{"n_layer": 8, "d_model": 768, "n_experts": 16, "experts_per_token": 2, "d_expert": 256, "d_shared_expert": 0, "activation": "swiglu", "moe_layers": [1, 2, 3, 4, 5, 6, 7], "router_score": "sigmoid", "normalize_top_k": true, "routed_scale": 1.0, "balance_loss": 0.000145, "balance_bias": true, "init_std_router": 0.0141, "lr_router": 0.001, "n_head": 12, "n_kv_head": 4, "head_dim": 64, "vocab_size": 16384, "norm": "rmsnorm", "norm_place": "pre", "norm_eps": 1e-05, "positions": "rope", "rope_base": 10000.0, "rope_fraction": 1.0, "qk_norm": true, "attn_scale": 0.125, "tie_embeddings": false, "parallel_block": false, "init": "trunc", "init_std_qkv": 0.018, "init_std_o": 0.0, "init_std_up": 0.018, "init_std_down": 0.0, "optimizer": "soap_variant", "lr": 0.00277, "lr_mult_qkv": 0.4, "lr_mult_up": 0.726, "beta1": 0.95, "beta2": 0.95, "lr_head": 0.00498, "warmup_steps": 103, "schedule": "wsd", "decay_fraction": 0.669, "decay_shape": "sqrt", "final_lr_fraction": 0.0, "batch_tokens": 131072, "seq_len": 1024, "doc_mask": false, "train_tokens": 1061000000, "steps": 8095, "dataset": "wikipedia_en"}
Below are experts of layer 5 (counted from 0) of a mixture-of-experts language model. Rows are named router (the router's row for the expert), gate (a neuron's input weights, with its number), up (a neuron's input weights, with its number) and show model dimensions 224-255. Each number is 128 + 24 x the weight over its row's rms, rounded and kept within 0 to 255. Numbers have three digits each.
After each expert's rows: "comes after" lists some tokens at least twice as common just before its tokens as in all text. This comes from a sample of Wikipedia text that the model never trained on. Tokens count by the router's weight.

# expert 0
router:110155111114131110191129125115184134144136105155156138106144129118131185126155161107136128119151
gate0:122136138127122132152148158078141145132122124163143157116117114110139133145124114132149153148110
up0:123108114119144145081176160160125111124112157137151121091165115131123147155155155104116142162174
gate1:099152095134110190109119087108177144113139134065126114148144147117149129085118094113132128103118
up1:108121110124164121131153105111114150108139167145105110091161091170102109102123119131129107101125
gate2:125149118131119148130161156144138186128155108088163136154122093132131136091117134131139134125139
up2:149135120120102119106158155112124138117144128110167129083095152123145141126106155126033114074125
gate3:148077085106148120147138085105122131152146147103105143163145156152105154107123134141087134113120
up3:170143184156126119123143169117099126141195112117119077138193084116118146108135074124064121137137
gate4:133127152156128123162115142101081104145071110138075122112150089129099134137119118104138157099113
up4:175121091109136130150130090100165127106132142154143152168128132140114150114114140106142115161130
gate5:115154110143137119150100110096133089106110116106096131117080103116115127144165129133152103117128
up5:148112163147131127146139134130126145142144129130104122132111162143148103126148126116130107159138
gate6:160117142131118094153097132138161148113123063163092115118116102115124139142108114105138081134147
up6:123165157124153128084123155110135098113148131150182134109161127132113142145155104115139101139099
gate7:145147141089161138153140139144172089128140124136149090111112125127159149094127114170146097132098
up7:141125123122161120170135111085135151085107097095087162137085085122109115118112192163080124140150
gate8:131126133135131139089134119180136105136110099133139131135136135133160127096140158190111121137135
up8:089103126126095131133097151110119128064100139162103162164098100103104100116113142086121101144113
gate9:106087105130131113161141144105148136135130099120140130122143100148162155141163153141125065114097
up9:104122129129102114101137157134132116193111121149104119112120145133111147174104155117108145127116
gate10:125122123137140097148136111145145123101153149122165167136108111154126161136092173137134104144116
up10:110127126158144171154090126137127178142112158144101155069124138127151132165174153117158125116131
gate11:125099106137101098112150128144121134142143121090145127152148128137118173111158164123122135111107
up11:145115157112129122135138152115132108102150105119145169147103145157104143155168132160165107134152
gate12:126113113122143134126142163092124135116154102160156105124149113138121153069147175129124163126144
up12:100120097133103121129119117116093153121096124156158149105089138073118096106142137141149140089118
gate13:139107119128115132108144140175164131088134160154149109139134153092188104144079104165117146085128
up13:127144171126161071134155124124142116140136117101158138185127138102137132153093094173093098136136
gate14:111081149137136107122092115143095145115104165120112142109160156120141138135124161143106137087127
up14:165070089160108154104110155160134163146114088125152101123111120122113122153148153143126114118123
gate15:133114128115139107107119119133137116111144133156146139149082129135109129099130085181102125116118
up15:105110139108116163126168137145137103116145110143111064104084087072104116072157150125164167148142
comes after: " ", "1", "2", "3", ".", "4"

# expert 8
router:124114113117096083147159160126124130091122106117102090137121128120177123140141119136170111150128
gate0:131131145153119088105113118182112144107162138108112107149107138149153114133128154126130133128158
up0:097099147164135154122133151096131090127177201108135108126137119103136139138122117106123114137106
gate1:099160111123146123112118138093131116106126138119111142148175119127092163117185130145108157117123
up1:175099123098145151142123135094113170131121139123145148077151134105093119140139115129152116123136
gate2:123156120108154114127144141158068135104139087176077142120134166134122163131149128116137123146131
up2:164120121153113128144105163136092110132123111105143157138131081141094157097106156116153147135194
gate3:123096086119147132144103108125138106124095143110141136106106099109142112096113145109119115171159
up3:145144118128147070150103140104102131125115151128137093144152154146167110144135137126121109083133
gate4:176135146078188097113095119139114096133111121113104148116133117119115100116104149113130169147060
up4:120154139147095119129189094115089109135098109148082130128133103135090117127094149137116122107121
gate5:182161110128124091113138091141164141120108121101140119121160139124091163122139169096136122132078
up5:087157125084138077122161120147086137123158119129141140136175136116139151135135164117126063153124
gate6:100142147072103176122130098134106126111132158135186096132117137125100124092128090130098128096119
up6:129103129129124146158118162139128091141126139150121135148132122154116180127134124116103152121176
gate7:141145128162161125078120122119123141139133120179216160128098126092124110166128176152110190119132
up7:123130168112120086106136100128108125097144143107118141070148106122125143126097136115141108094181
gate8:162151066112134138138113142170121080127110093172152091174101146120109112097135152136164141104126
up8:147105114161119088167146141161090132118118158123130101104134143116117109137072099112155163111102
gate9:093082075107152145074127134155144135159157101115144145114144104112145129103130134150121106086124
up9:068142110115143139123095121150120116165144172130148121102128092134115124095128150140116155124128
gate10:155135113137155131095130132115110141107141122150111120178105147103137176173083094128145144148115
up10:161101111117118067100123132095097166152086100170093139100141107135125077161127141138137201158090
gate11:128108147123104075159117164124133086157105099138144168149119133165120167124117119118136103133109
up11:151165105166102120139121129180145160122097159135125087115140112161100130150110128135096095123127
gate12:098104114167174120170118152126143108159156157122185092081111112097109123161152120172138110125134
up12:121143112122090151163166053130143142106124103100088104135103121145088135138103133105108085131130
gate13:126091107159101128142134120132143136117102114132087171156124146146176136169101120123100138134113
up13:120155084129093165101139152087122158129110126085116145106113132148144099122144127110123144140157
gate14:110164147131137167112117130123134126119127112140170120138156150162106123159127125120140118114096
up14:094113154158098134172140111153140157106126136107116108144133080101099132136113178085113095163097
gate15:153106127094132135155139149101089131105136121118147141101136136125101125137130134129109140140106
up15:086130125166151124131125117109136104121110177081085164165150124130116163154144120125145125106128
comes after: "1", "9", "0", "2", "8", "7"

# expert 5
router:086141098115118131144125126115115105108114143129106131149127139119153143178115144102189154126142
gate0:085141122120131120160132123093141100113135147112147151134120152153147114085121132153107142102124
up0:150137108087116101125124054131154120148168168113114161135131109112107157123125098173077153145168
gate1:107135130126140150115163123105136195132138115132168098114093117146121142168126127100135124112127
up1:147140070155134147126146166146122136064133090153162114102123139155121126129146099109144119130153
gate2:091145138110159137082079154127127161087163111119105106125121109182154164160156149096121165100108
up2:086118154167139154120099105128119070107124164086168097104148163116122114104137137189129176128172
gate3:141142092121119140107107135129147110138122151171153104101137092152162117096135106141149145127132
up3:109133081125107103094154135127124111116151082153107155114162149129118185106151201112114098116151
gate4:162117124136129125110112136107125137131137185126130109157138117175151150120136162094121149096116
up4:121151159117088163141182123148147174115152165138164136153125167116207137110185088127134130133089
gate5:097149132132144164126146128107142110100130138108100108103139079138150144111083077096127111111114
up5:148134087118148108133114101099079153093148113155128126137151073107133154140121123130149101114115
gate6:131154123120119111144097107125112084094113152159135181087117134119088153128128113100150111147127
up6:122115152160144085150130135088134101119136148141138153164129123140124129164111107145107127168079
gate7:119174108100113145129122098201124136084118135147158145158128118118122147106093136161132137112074
up7:070166116128085103152126123128107139122104147125120111153121133103099151140119157102158109159134
gate8:122120113133106161144152113151135120167130154121104134150117100150145071155174144168108114162121
up8:146095102090149125147144151119123139101168130121095123134103092146127134113134137145135112159138
gate9:136145130130106120124127099098131124118126147101126157119101127105094106102104113162084165113129
up9:139142111116080098133133106149121131153135137144098124115120113131158105144123145102161143110113
gate10:104094150126101107120098102119118141173166129117146177089127122101155109134116125115153097141149
up10:134113125186080123144076131103080122138119119132110143137122159119127143123132129137178121141139
gate11:102090109119152069159111140120169147123114131124120175124143124132130157143113124142150101128066
up11:157163099114123127152116143131159158160106078152112134092115141148128139121148133102096109125116
gate12:138147149135130161161135137121088119151173125158097139118123132117127100103094149117106143123096
up12:076175145134153176101106158147167123131073125136160124138153133162108135159141164094123100144149
gate13:093131136142142132085133122102099126118155153107120128132106105089146123135131099107122164119106
up13:155106109146141114142090105150113122176139127106114125123106145129095155146150119099125172091114
gate14:153138149067138089129153161159116146118129098129186157112143156103127128097100135106057125092115
up14:142146128127102146179138097143093132115151129136154099111112128102148127119096112134142157106103
gate15:135162132135096093121114134111129124163166115125105156143156117108164177107123113149095150128106
up15:142113151108143130143072139120131115114130106101065143116108100132134118156121125125129074130123
comes after: "\n", " \"", " MPC", " /", "\"", " d"

# expert 11
router:138116121144115146157120160122141160081114138090140113148129132125138119097154127144129100107147
gate0:117113121149123122099130128108158129127105129092110095129109134113151134102123143140109142121163
up0:096097117149109136088137114159124090142144151136112111143125130135098089089116111132103094124119
gate1:160115118144115162093141123128121163089166145104165095116102103132116133090135147179146121120159
up1:108166123168123096128156128137132115148116152117139077136125093128089099112122141126166112107146
gate2:162090131159135162166092129146101187084126114103071156113133123132116155113194113158126133149122
up2:095133187174133116169078143154097103125123151113134130144120076109121097105109137138137130174134
gate3:135118108131152106114104120137144147121122133113133153119090153124141154123149159153111111147113
up3:107135117083150139145164090126121055149162146126148141133145133168129130103115110151117074156151
gate4:137140156142184137144123116134146100109094094130138098063165100120121129102123104128146103088091
up4:158113144106115142156135109142136102160146115119134156116172076132146147134122120149149128126128
gate5:162162103113149134122134154119139108121109127117091150173137152112149095175129148111135128120142
up5:134113140144121127120137112137140107147114107118104146152126126069148161078120114151120149140138
gate6:125128137156121153134108135142095157108121199110079110112162121134128131122118141162134133143110
up6:142127136116124105132140149112137120108143135127173158107136138124085128148078141092147136122134
gate7:122135151136154132126149119151133131134138078112139169101130107118126088124085091114129084102152
up7:114144123142132173130127122144116133118093130134116134115132100121119108101130113105091099116101
gate8:176123090153126112106142134120134157119142127130120130063111147149092116099089124128125162121131
up8:128134118103128136116083148115117167082089126127115159120108128101105138130167161116132149148097
gate9:118121145124132127115143144157127111088123148104125113118149126146148145135072134097108174156147
up9:143104099099089168145113132107132112146129147099154125164104144152145108180156112141123127128145
gate10:117129100170108100110091166158147138113134143101185151116106119093120134164145116115121082120143
up10:137153112164134114105067119122160104111136106134156121181130135125164152135113138158138176150159
gate11:088182159130105141118159101156137141116124139109135128149111126105167134134108132107143110130124
up11:101135132098085126148094148084106125147132130137097133122117119145133146150122115084132149067161
gate12:139106125134104157100073105163113137139149102135097171180137136101113140125143167142115188141102
up12:145135097123127143148127128133148120178129130132114140128126114092123142157156157104127139137145
gate13:127115142146090145125116099149109133154137113095130135174141143166138101117169139140106155112134
up13:121108126113177165096165150148142157175164162125168134136164101155141112098145113133148160146149
gate14:138108152111103139139107120161143099138086116116127157100118181095139144145093102140112172148123
up14:105147135156114111140096130125114102179119146110137147104121126108115170168161118126138128111160
gate15:126167119143105110163155155149156141118128132096132097098114135134149167159143097110110139127157
up15:103094097125094126140143130153094123133121136136123096138122135137115134094135145198131106130098
comes after: " the", " a", " was", " and", " to", " his"

# expert 12
router:114142164119103113149111158100113129159143119106146120094099144134137113085094132121113126143136
gate0:144153103141152116140115147117140124112155142124157141139085132070168103135107131130099180114181
up0:132124173110136115116079124114092142163096132168147105125121111122137114139152101120114120086144
gate1:115135114175130126124129123087149106129132121110123127119107130161157084132116112100136149092157
up1:157142127151130109126118108159144151090105164129123160151105145149140136138130157159106135132133
gate2:148124130150164128085114128079124137134170140125151106108112075127123118097170149120121138120131
up2:146126149125124136110137145097114186142117156122091122154148117113129124112118096110170116093126
gate3:131184141117102148083117126087117143143131157135116076085063124148108142148158084112118137147130
up3:118091111124139093139147148116130141089096092103133125161189098090130167142157104151136162142098
gate4:132118193111091176140134146129145103116134159094150070106075167149142142146143163137170073107153
up4:117140149148125137141131104144182137123096090130098136118152134164148126109163135149137120125121
gate5:152143186177094114154124189077102113135098118125150119127114136091132119135127119142164086154148
up5:115150108155171118136135138109115070131111149129118153141133116093131154079156118161108150133110
gate6:108128140117133148140169140098160094124105142115149129113163120111169116093091114105107104090147
up6:133115119100152126149160165122105101132127143120106114102160160106112137150157113103142108098142
gate7:121102141125088104108137090105118158097158162076102136127108116126126129098135123115110130122146
up7:112127103162142144120156091170122120131132128108173132156098093147128129120113114145091108162156
gate8:119131142161123116169156152141098109187127130081125127125116112149126148130069135113134092137115
up8:152124145080114133141114113086153171150080126135109098132118131155126138111139131101155116150129
gate9:138170124140130163159196168121134132126134111135120120101120145135100168121086151148125119148147
up9:137112111136097090131100096141133155124130109106136132125065119105082114133128108099123136079094
gate10:124158153146161122141129119155111095148162162160134127123128114151122134114072113122121172135149
up10:134109165091164095136129157091132133108107160144132161106134107114141160120132099138105102119102
gate11:120158139166148146104122156142132108137113089151115146135130137145155147129097121169106138124138
up11:162133125096130119129129146134111120135145109177142106125111094131104113138173151117097131125107
gate12:179103109080162124132116145149075159111110109160116176119145121149100115110120110103076152106162
up12:128138123170136106150123121136158108120131154141082155128103135152143123131144113106096126144153
gate13:120092097113157138122116125121146105127121109131086142119152186100106129145092102111091115136107
up13:111125103163154097151150140132100091129126147135101089175095120174094127139104141151109110111116
gate14:149138162082147106136108135178153125124124122110158067137118112137164104157103147157159169055132
up14:147132126121121125110151110161116160111129175145133129118092151147128131134110115146124119116152
gate15:137152117115130163170123147115151115119127095146109124065105108149172140106111104113102115119123
up15:123155133127136124112118143154130113105091115134155108139139123093118144167175144130113153120157
comes after: " ", "-", " (", "–", "/", " \""

# expert 14
router:137114137114111117181138149102110089122130134105127112123114130109106118104099145136133120144119
gate0:132154159107097138134127111154128131147103135135142132140130130057101134131118131077126195173083
up0:142138147116083129132123111120139112156146152100106118123111124125147167081175155114090165116152
gate1:126099125164085097104128117105121157135137143103118080156129105093113157160101138097149115116153
up1:140124165161162140138147108133141092117075130100135141114154123127161138170161124093185108160118
gate2:114130114149107125079177082105102124111135107150095161123142076094117156163103144112126100092123
up2:122115112134105136127094176134124124159174125145138144173101139110092111174065090127120134152168
gate3:128167120166116163124148104138151124131129110119131122102100081107078197126152150105126095103141
up3:087117138112129101122137159092149120114103151134176116113168126135157154175155092090155155137163
gate4:117116170149093138141084130092092117132154143132110111113125092061070132124099123123112127111123
up4:143127118164112152119132095123160112136145128112098104128122124128134160165106103136152147128138
gate5:073145115103150136133115194151150136144167117146111121150150113148104108106128105091098099127148
up5:103104144089083142164135139108111108146134141122093156094158160135105127157072158130138146117136
gate6:140135130151146126133170151140138081106171100164097115151170177116115133129135132096137119164080
up6:126183103129149132115067165126096131120122166118110135121106141118099118136110115129099098123157
gate7:087112127123103136089110098138099103149117158142142129112161061118161099126128153116159129105136
up7:089111101131149118117132135139150147123113101142148115105092190134126137109144154130138161158105
gate8:109136095100103088105119117119101155100139103139132113131093132132203120125115163151177112097101
up8:098115144105127113141129124152172114120148117079114118141129156116156079110147130143118138126080
gate9:196179113159114138113121158134137147134111099171107154119163124119095095139115146097134098123123
up9:132125112077139143121111109112132111093139155130114155117100133151144149092122127110082130068115
gate10:124099108084123094160100153157161155119123110158119132128099133161126127132155114108165102101111
up10:119138123117123083131152133150155108112087133152124144101118089129132100109076151140173090090071
gate11:124129073148153112121112122089098092164096120069142104075124121128107141160123137167161141113107
up11:136142152167113132141143164149148086121118133098140131094118137114120157110146126145119181123188
gate12:131151124152111144105098116100118133068110080110146125142126149163133160150169124158094120137142
up12:166132159087132155115102135142070151164128119126152170198156176130129157122037113094149137144126
gate13:110106182104100131143123164083117111151112121149133121121155128110141124117173121098181147153128
up13:148112147139091110150099149201135161113110126131103112092138141151113124108120155172132124123105
gate14:120143140101145118119177101139091121118104102147132128150137141116128160125107114146165111140139
up14:124109145123146134125127104162126151150115116122128093126106115111096172169070090143152120092089
gate15:121148129121130165141106121133123107139098147139131123159047133147133120125135130134138082143139
up15:126129145140115087131100098128151140126111150115095129156140150130154143140144146115127156105055
comes after: " of", "'", " in", " on", " to", " and"

# expert 15
router:121123148108147079125146128139118150112133081137135109133141092135127121098155151141154130138121
gate0:151118134099105123106079106161170144124147117148142178166133125144108154139070115118119126109061
up0:112172158129124122111132144134140151103113101154148143173115105138167114084158139112146128158121
gate1:154117182129100155132144116112126132140177133120119126137120137128201124099118154172123143138133
up1:075120063149128137130114120135112119091127114098140151114138123119100107133117162077166121100087
gate2:110115113126119152133158140125098154108130076118142098116132173101126139132123169155149107133163
up2:125139155129122099115080114098124079146124133148126112113105092115173082148150144095087130112092
gate3:142113138131147109146090102100126180121130128175124125106088114121102096108105121135112146147125
up3:140047127137119120119135124131158145146103133106136134120141137130140131139100132127137117144103
gate4:133168110142091137124094109150126142101135136181100106161116099159113109120100093113132113124109
up4:129170110114124106173167142170117149112106132170117164124099129108110171140136144092154105044120
gate5:136110100130132157125144130176151123134136069084129062111180118145089109135141131130172119104141
up5:113089140132116127128135153139098124114138106158131137112149077139139107086141107170100132099164
gate6:125160174114149114112145095154116148127072121112097171153118151141152135145141154101146150139144
up6:085120121138133105121133169114097165117121090147129102143104153135145114166124157115172065137121
gate7:096172148159142124147128099141096118178158099148176165134135135126132140150083122134156157115152
up7:136120127129125117133119135148118117125125075173085088128085099120153158118080190156133120109101
gate8:143114137122136118127150058134115141135121092159136141172159165150081107121120100124106148147080
up8:136125161129141134167162117151123145138168120120116106081164152074140105154075109156142127137146
gate9:154158110192128097094122133105103134142127121116132146144151131178088130125121088163153152126143
up9:113137125168081124131097140152156136121136107130156129121180088141162124134109131159090096152124
gate10:133146137110165125152165087113138106155151067127144129105107117124131140118202133156121138118118
up10:154142131140124120162172093111090140155100167149097126097123086115088122147136109139090128124127
gate11:153117136152126082130084103134092115138178102156152161125135138134126143090106102087107160153129
up11:149136166116134129109140110144106132137140173147116157110177143118123126113154112153119156149157
gate12:119109139149087177112144120122101151130144121146160161150163151109161149138174097152095148132106
up12:120148087128123147162133127103165117140139143127147165125121141077111118157152170155151146116101
gate13:126136150121154114145129090149126134145123119125181160143169147142083143156110133122114151128115
up13:142118135135134149144127108146177130187116111133097124105133082089128136123091180142180128090143
gate14:100159113114128133128093085151142095145169144132147121089152124150143163079128133113128134122136
up14:146127120113141087143117105114149122186134134126116180161145119129126105137127096119121151085108
gate15:062113136099160116141115122048098123144141145117141165131093109109118143139116172149130133095136
up15:152135125109166138116125094119144162117135142100142183160137105126156107125151157136126155108158
comes after: "\n", "0", "3", "4", "6", "5"

# expert 4
router:092122116093119138153152108114166154103116168122110102112121118106167073102130164156156158140153
gate0:140132145116160141122117118132148132099140124107098094131114142132128088100113136117112100108077
up0:116101071117113110124094138155131102160141158155091159053134155090135163112151157094074120132117
gate1:090124153097099179178172150139107119113179178121099098136124107154128164094168144162132120120160
up1:092159117128102112132133078120119106127115126144145161147143141154139180167131126160131095118180
gate2:129120104126109148180150131078127100144102148106109136096118130111123154132132106119129109134095
up2:163119140156119136177131122159153155184104145112091062111110124129131126137132086191102090112137
gate3:074107184124117151085098089123131125111138170118115186123122158166123100110133162144138078132156
up3:130128170143130125099109165162146125115113120133192144142140094129126117094125109149105120085121
gate4:163094137119124095176173141156113104107109149122076114173092129141096096121172114134116124139159
up4:111127138124064120099137098163144140147085152152123137103098140128171129116151144116128115122158
gate5:125124109141132126106148095128120103140103129114112153168116135109116154153111152058154178133164
up5:107114144126144096117142117127119141143126138111153159109139176113156119139121098091108156143138
gate6:143125120133153132144097158134101151148132121107131138129127124113168120116144106140162184139114
up6:148115126098125104120128111109118104108154170131167156155146105167135136128081123155125144114147
gate7:119162168127130115127123124121119152140135142146089161116143159104124092154123144135163132106104
up7:132133149141156132120123095119106127132120153159136132121134130087161126131152146138120100132126
gate8:135123146137112145164122137151158146107134154124089102177119110152114147131142133127084103144118
up8:116170141127124134097149121113088121123150169134095092115172129117093127142073137107141161142099
gate9:104120129077150134143118145090098131146119114144148114111136114122141107165140137152127171154111
up9:164089135110103108125103120154096084127151145136117136141186099134149140133139151122139077105149
gate10:150093115100110112128171160118096112125132167148115126105137100130130097156140114129130091102127
up10:129142135145176097100125127119132167115124142094149136151090130130120090121132166124171124125139
gate11:160091115113137121116092116124091115119138147154166139122121118165123109095115098097134095130122
up11:116140129186062117172112141067118109153128133150106124128132110123127147106115114121176130126106
gate12:091124126132134126133098122132109137137134106112122117110122098165116127151158115129129129133111
up12:131119147085120145178135121087148113140131115143134147092131108094111169091126137140137120096090
gate13:132151095094072143151141093188092143127182140103111087104106156160119103139119138099155116102074
up13:147143109088133123117110114158100145119143139136122111129132158056112106118129102141156157136084
gate14:110112167147125145099164109137094148146138176117160132154109112114148142140150136110118138150129
up14:139159113122132094143103134095094112126166137119124152153151139110113084138109129088126110148158
gate15:109080116128148138155114106094138157133123141138117182131096107127088128095173119127118148176171
up15:084141151078134163119166121127105137148155133189161089146101091171096117112135135102131131079145
comes after: " the", ",", " in", " of", " was", " He"

# expert 10
router:123134100106125151136132090122122110136116125114107131106135106116179110161118117118126123128142
gate0:106097133169090100128099093085161078143131166143122139113123133138123138149122100086149099131096
up0:124078132131124168145138099098125125124089121146099118145132158155138109161142131102165150138133
gate1:138153134117122127135154125102128117157156152135141116138115129103109095169124108110148138097130
up1:113098111132092131149124154083122136137151127151142128166109101081108127148121159157160133136182
gate2:117143144121112106111128087117128151175136131099166184125115142108108122178130094123134094144113
up2:111115114153141149152107117141112129123101113135118145127107140132161073137153155099122102142122
gate3:181118125144101134134166117131099086110101165119131151114108136092155126102125152093113157169112
up3:143161097111128120130120150100114115153165087139088113112160125135147173111128120130096098098128
gate4:146125101141099132109107136162134152171178116173135132096142127140099139114112156090138080103098
up4:122125146101123136129146161167093127140182129142146142124105118136101153137130131148128087149131
gate5:113119123159136103098129120071109145138154140127104129120109104116120117100123136105146101149153
up5:138145088128161102140108103150128129117134130100104111131086146114144091158088125106131112110129
gate6:137125098110109124122110133181107117125123116172111099130138159184102086116146118098150144127135
up6:174109129122146143169154100104152143128154107131091112136118095148147139156137072129094154133131
gate7:137165147124147146146164115102162134145148152177123134152117111121167172143119148122166124142141
up7:139124110122120074122119131148091117122147125158148144126088124155150115168138092111098135118138
gate8:118154111153170096129102122111086134067094105069142166145119147126132101116085151166126108163146
up8:162128148102140155136156150110129180104117138116125121146132146078139109137159106115105124165133
gate9:122134130154149083124131082099128114145156175134125105091123111159153104128154083139080120145163
up9:090139117116111135114139131092147131160147139112120142127110140151141125134162143126116156148136
gate10:172097135109162125105137127138126141119147129158111159162119146110131123159144120087139153133146
up10:156129098095118097126129133155142156142155109123180120150116175153106092093140131093131099167128
gate11:144120136131088104140105129121118153139124143122136139069110110093131141116120114142126078130150
up11:149138149074086118118139132129102057170191079116176138154089080116136104128143141163139090121121
gate12:115189104136134092155117139123114123114090159085143138043136142134143075113127117114135146148143
up12:109112184136115191091124122118091117081155069115125156094119116125106099140151086108163157146143
gate13:102122061135090133140093118199127129123103129142130175115125099121167134106159119125126129148159
up13:103097088196110162108155154109149160126096131127139147123142143106172087137131163133148121134126
gate14:171119130145107087110114125112119122152143115140114130149116114122158117148135125122126092136139
up14:119159150089128142151134134079127101143148137134161122131130143111150150118120108162123159097101
gate15:112114130095105139185207118139128154146122133151112158115121084102136107150149126138152113114123
up15:099144144120129083079103138146156130167101127164103108093083117140110143130130138119119138123083
comes after: " |", "|", ";", ":", " /", " October"

# expert 1
router:115120135118099133130104125164143130166161152100101134164086108154137104130112136161132120101191
gate0:156106110104093124117121112101165129170145149142098107147097153117118155124158135163164101108148
up0:127146123124130164136113126106120119142107138120133128133145105126120133110114106158155138132115
gate1:148127116081127134110090126097119154172137153134178116122131131137104169136142122143140102145123
up1:076136139125178119150134125106113136158171114177160166157130149117129163114108160110112110101109
gate2:124065138144124167146156098129106153097138111061142163114165131150171138125132073113171101117142
up2:118112111067131127108164089137105137178147139100141148193154130098176133143157129114138123139126
gate3:089104141116135147154114149134130103130081088126135109117133152148129116126146134113151129099072
up3:105149096124138096118128106093104156146125168113132143184132114139133120119163138176126098138128
gate4:093109102109128113185130139137143130096092109106119136069143135117126136100148091101119164111114
up4:158143155162153171138100148114120109106118139122123138104113127132063138125128162148157100132130
gate5:141128154096065132124154128151118183108150147135117165135113118118113115111160113098132128113133
up5:114145134100129098134135120103135134123167127130141099159128169134143119120148192170116135137125
gate6:124153091146115135162089148102159101090162084104121103185140115124155111175154112106116114154139
up6:153138181096125090104140102139134116127146131140139168106141101176115127121190161149149116130120
gate7:148153096122135106157132144112106117159122115169143196150057125088124138071137144083092144120165
up7:133129153099126130098112107171116124143116100135138147114109132089131161141143152115115112112127
gate8:129131128122145104153076147128118167117158137118085139107117119152145115075131115139143120157144
up8:137088161144095141160156073089122140129137108179111119153164120115146135120120097116146134145141
gate9:105188105152107084102153093092148173142092183143136141136099181152127124113137110119154115148136
up9:137147122134130162097189114085088122118111113143061174091154138180091085173124125136101105152129
gate10:177145190112099110138066105132134141162128143118160154132127133111120120129175080072121148106149
up10:125114119097124148186126196130156095145130146159118134132109122142154142153174119095096171155122
gate11:119109127108122138147127128125125100140096120057140074153159130133105155141120099144128104151114
up11:147100115126131119092123106116155159121110151107123151118120091165159093090145100133138171146127
gate12:108132171159116095171122107131125134123126112094136155101106128139163131181085103089134109154135
up12:126158098113143160156164116150123151089121090150114110166126122178116115142148143134120133095133
gate13:072134103112171096104144126127089106176109163113096113146158130111135152114169099127105137102145
up13:136116118147143123096156164082106152107126097154115133151114112113081121125167142126155141083087
gate14:089162157156105106155128154147127119141073137153118146136093124134104106111122130125089136114123
up14:107127140159099143115129135119143133166142165156124101120123151110153161074110146110140115125160
gate15:124101096134097140108111146119120153141140134125145167162172152090112169144125177113120085137148
up15:112145091126135110126117145099098121170150108162108128111116125123105093098137116146162115163143
comes after: "\n", " |", ".", "==", "-", ")"